Weights of a small mixture-of-experts language model, trained from scratch on English Wikipedia: 39.4M parameters, 64 experts in each of 10 layers.
Below are experts of layer 4 (counted from 0) of a mixture-of-experts language model. Rows are named router (the router's row for the expert), up (a neuron's input weights, with its number), down (a neuron's output weights, with its number) and show model dimensions 0-159. Each number is 500 + 50 x the weight over its row's rms, rounded and kept within 0 to 999. Numbers have three digits each.
After each expert's rows: "comes after" lists some tokens at least twice as common just before its tokens as in all text. This comes from a sample of Wikipedia text that the model never trained on. Tokens count by the router's weight.

# expert 47
router:413472509475417403468521478505561508471566530467490486473616497535531462447489410482548455460479471435497370510499474477586459501526435523507524530443377520537520533452438541444559515436471415416470488544474424537510543590491524445589559447528575473523436519493475582554544532520479538482500466530557558587491474577457441526603543478550584518533464519488432433543408515499518472499513572481506454542500504493594523526412515543391510517476494546473475518516598356515598470481536521
up0:507531533558543572533421440545440444514505548460477596528457443531624541556534496482522469401492524496518425471438434552639464483483522514591364515443426514533535616424517421424422503566526455438431586490438485505515440428445439436389459509459480446549437490470404587494617418514481446529500469469480522496498531516522492504524526523450552481512523444491472454450423478479590479523536518469487455480406556514504515436462574509531515469503544433534518484525550461528476495491484485
down0:508502479531469520533434515567475556515488553468524535597520525415580521498573439529434520435416532485475449467530500637523436435482523505505467514524540430485510511450518498462614529559602558520442554488516548461499543442560496504466438444447446447509514446574599564430521537588492509472455539526377584502504530462572541502430527510444551537509489479378624569469511508495524499512390459536565424557481435472540547532433478551467466483507530416441528461498438519426536489445492396
comes after: " ", " (", "–", " −", "aged", "Early"

# expert 42
router:500544560479410444443500530444563456430576485557516512441429416443541558567610473508457402520568439523506483462601519505520516567518446466419465489436489432598579487548513433492543479523516481538493482511424574523517469590449461511501494533437469618485483468394410469484423493590496491473510502514463591452499428515426544464460479584473415582416512432462455486409536481558486541526430496421566555486516513546579501492449489530486504518508452546498526501582477440558500566509544430
up0:541438485492428450429541512521479531524472475575442497455450534415483528487455530490508503474448516515449542516503610390555443511525419492517572493473450513531447400483518451460486451499504444544578559441477478464532591394512456519540508534510479418501592433502535438449560560549498587455458480425572508533465536440453499516490528452465517462482442535557535461470420437554478496464452347404391594540429495609444510493348485464459479527449528510535505580533517471455472469509482537
down0:487486510499494483548476524454451571481492531452541516486463479512475516550498488526494439539562431481434474560527481484518595526455616596478532525514494441554468466606515585422473514452445509395540528519512492586502512597520410458431546575542470462496546467561497524569431487513541522554512496508470430436471585447520434482572500589485504463455431390485509541425518546346416459545572623503512529398504498487485526517502509453374429538464526532520596566499478467563516455423515499
comes after: ",", "s", " well", ")", "\"", "),"

# expert 46
router:545474574614533545533555458441496412492535457466520512393492451549529552479534546434529408520485479405470521434415434565477442385550518574491480469451551610513428425490452523474559508528444530419524505525469486482517539414570522496481509485488558496530488507467425556491614596463545550455477540455563522555626549515569556525534471507456544569497481497502529598489452452487462460485498469402544453562461515474492522380443482431458472530555535390502545511514516466562423482472453500
up0:476550483503534516489459383533446561486520534537471492589473535491458442499566586513502498540453524525546554519560529499513532511444530445455539536451582546471564445531447397478534495507476479436440542500531541519530504512439572579467526502454573503398477533545509430466590538424491475577539456545450475644526452425508462557607507520510465519507554532521614547466462495484507418474548482482637432464540435452480530490676568424534526539554511554479500490477534456455562461420556466
down0:476510439494481575467491475439523488508473482503481579509503501649576375519516546559597502479495399490513470456540498505604547530505488557498440518506521504616480461538511491524497527567511495439399475462519519482520476580508430501460518406538475501537517472511489470561601480453483502481526428470500645548483447583421465555445360581520448473472459535433582455395530564487522449502512437504446476499429446537545450394521469509545428548490476461613520488417522528506546545461521518
comes after: " |", "|", ";", " November", " October", " August"

# expert 19
router:549573480488462506532497524434508461479478566500555578553463560473563402517539436479493506458443543547449487514568442513430537474434490439610529537455534536560506479533537431469497484506570436510493440487522495578528453414434524500473616440445538384541487486461414498468446548522589534514529536573513526494440461511499420538438435418621514464520464586442466543504387504507432538527551513473545412602604553420501472500500602501490479526561553503509499477568569497391537484471459506
up0:496557462488565477444482544460552574521455587540500440628491455377573505484406461481450565516416520455448518572566503432497498439509577566483534535533512487478563511540545444523517443433567535542469449508484559587486487538472484587511549406536489462489499485541425523489480639528396507529463557463464492488552486561447498523423462430491525409596598481477572480419494494458571544459445518556491426489541520484505491499473420492490452423353482479500525551461450532483477494483458424
down0:492471441575484434467328518452438507518516501447464490496506592522496501532472552493442550492602467468530471492419525564452521460564527490585592485469435474416540431493543533410471531514529471424598396465502500522529545430553491472575608609473451466547449528540548507515480487461535459476473507534431506645346449499551474466442551577541464492514548469485485436461418540443471476492444545469452538522498497475519434472442465486539459528491544530477472413433590507450514482513480462
comes after: " |", " on", " in", " (", "|", "In"

# expert 57
router:495421537477488453544598497506543463490606454495469539559455486389465486470566541516547525454490464455547391464474608517515483524478469527482487609558546550421466588445475497485483466455508510495440445489491473534578534552522447465600533493516484412462520438468555544481469487453432507513409513487464573470550460471615521407503495542512535538512558548584535383432507491449489417492571519519494461495587448507446576458461474425614510462449499504544538448447515648475558533530552558
up0:472447380590448487507491444500526579525521449525496455519498499395447468464536524485450465506525428499532477486456518564462542538567515507435481586467546487629570503394434440395422519488515553512468494621535565500566453473493498489491619502495555551512500463498471563503520484489499490502443500459503458611484557472592538451439509500432475488547526492422510467460368487441473542581501476602484499554513488441512445502491417529586524355494397423513524528469432543477529530553496467
down0:475502474471527406437582450537577437492475460460368576565482596516478568527500520542408499534495421458518426512518457450431459603489487515500497526574551392499461490525513497471433562450558475463584453534482524545494465548482526443380576461502550368487515555496558486541427471518406564545572518413515550530577534473491529481503470407452512466566591487524459463509483550617470471500514445514553484487535439487488493504567497452514568453430499518555543545453465403565455553508511552
comes after: ".", "′", "°", ":", "-", "\n"

# expert 56
router:532490451429451508555503367463451481392500483417517540544487529501533565517514434428500490525489453476579505548577491440427445477566545537549469574525539476491483437506525511500436475482522593542466407555363516600425498556472550512607432615517505493508450474422562482525468528505499508546497565477475527477560507512579434548555481474446569468533449554588522402492545513514455476623515556540403417471464454516485557470594461553464498457458513516566532509541547420512517444462505451
up0:540483483539383540508512386444583574542459468525503519495514465471453619424485433480479424497428602554450582573481476509536603477511406554498511447571476508595368514539482508541574529528510460435510461499579470396513473474482504429460563459441512513518578565559538393485543502476462463455492524484569501564499478532416492495481456536533524467477492491495544523483517449547452533508632558525514466454619442519446506458467541479468475473519484538523484474474465445357492497480586453
down0:586473533514540465449477528545471420368464568629528508479527497545421403495526473450530422464543401589540526496398491523577523493556477416534447548515448466428428441473542495548551549495482469513455498519521522587474527556528467536505493541560534498543461607489447442466479453492507479515426466556450503572540499579520424648472548524615416607505488377436462465463502546520467436565492475532501507429470432513465523503473516540478499498478496469489483454442542496499502428434561547
comes after: " |", ":", ",", " in", " January", "-"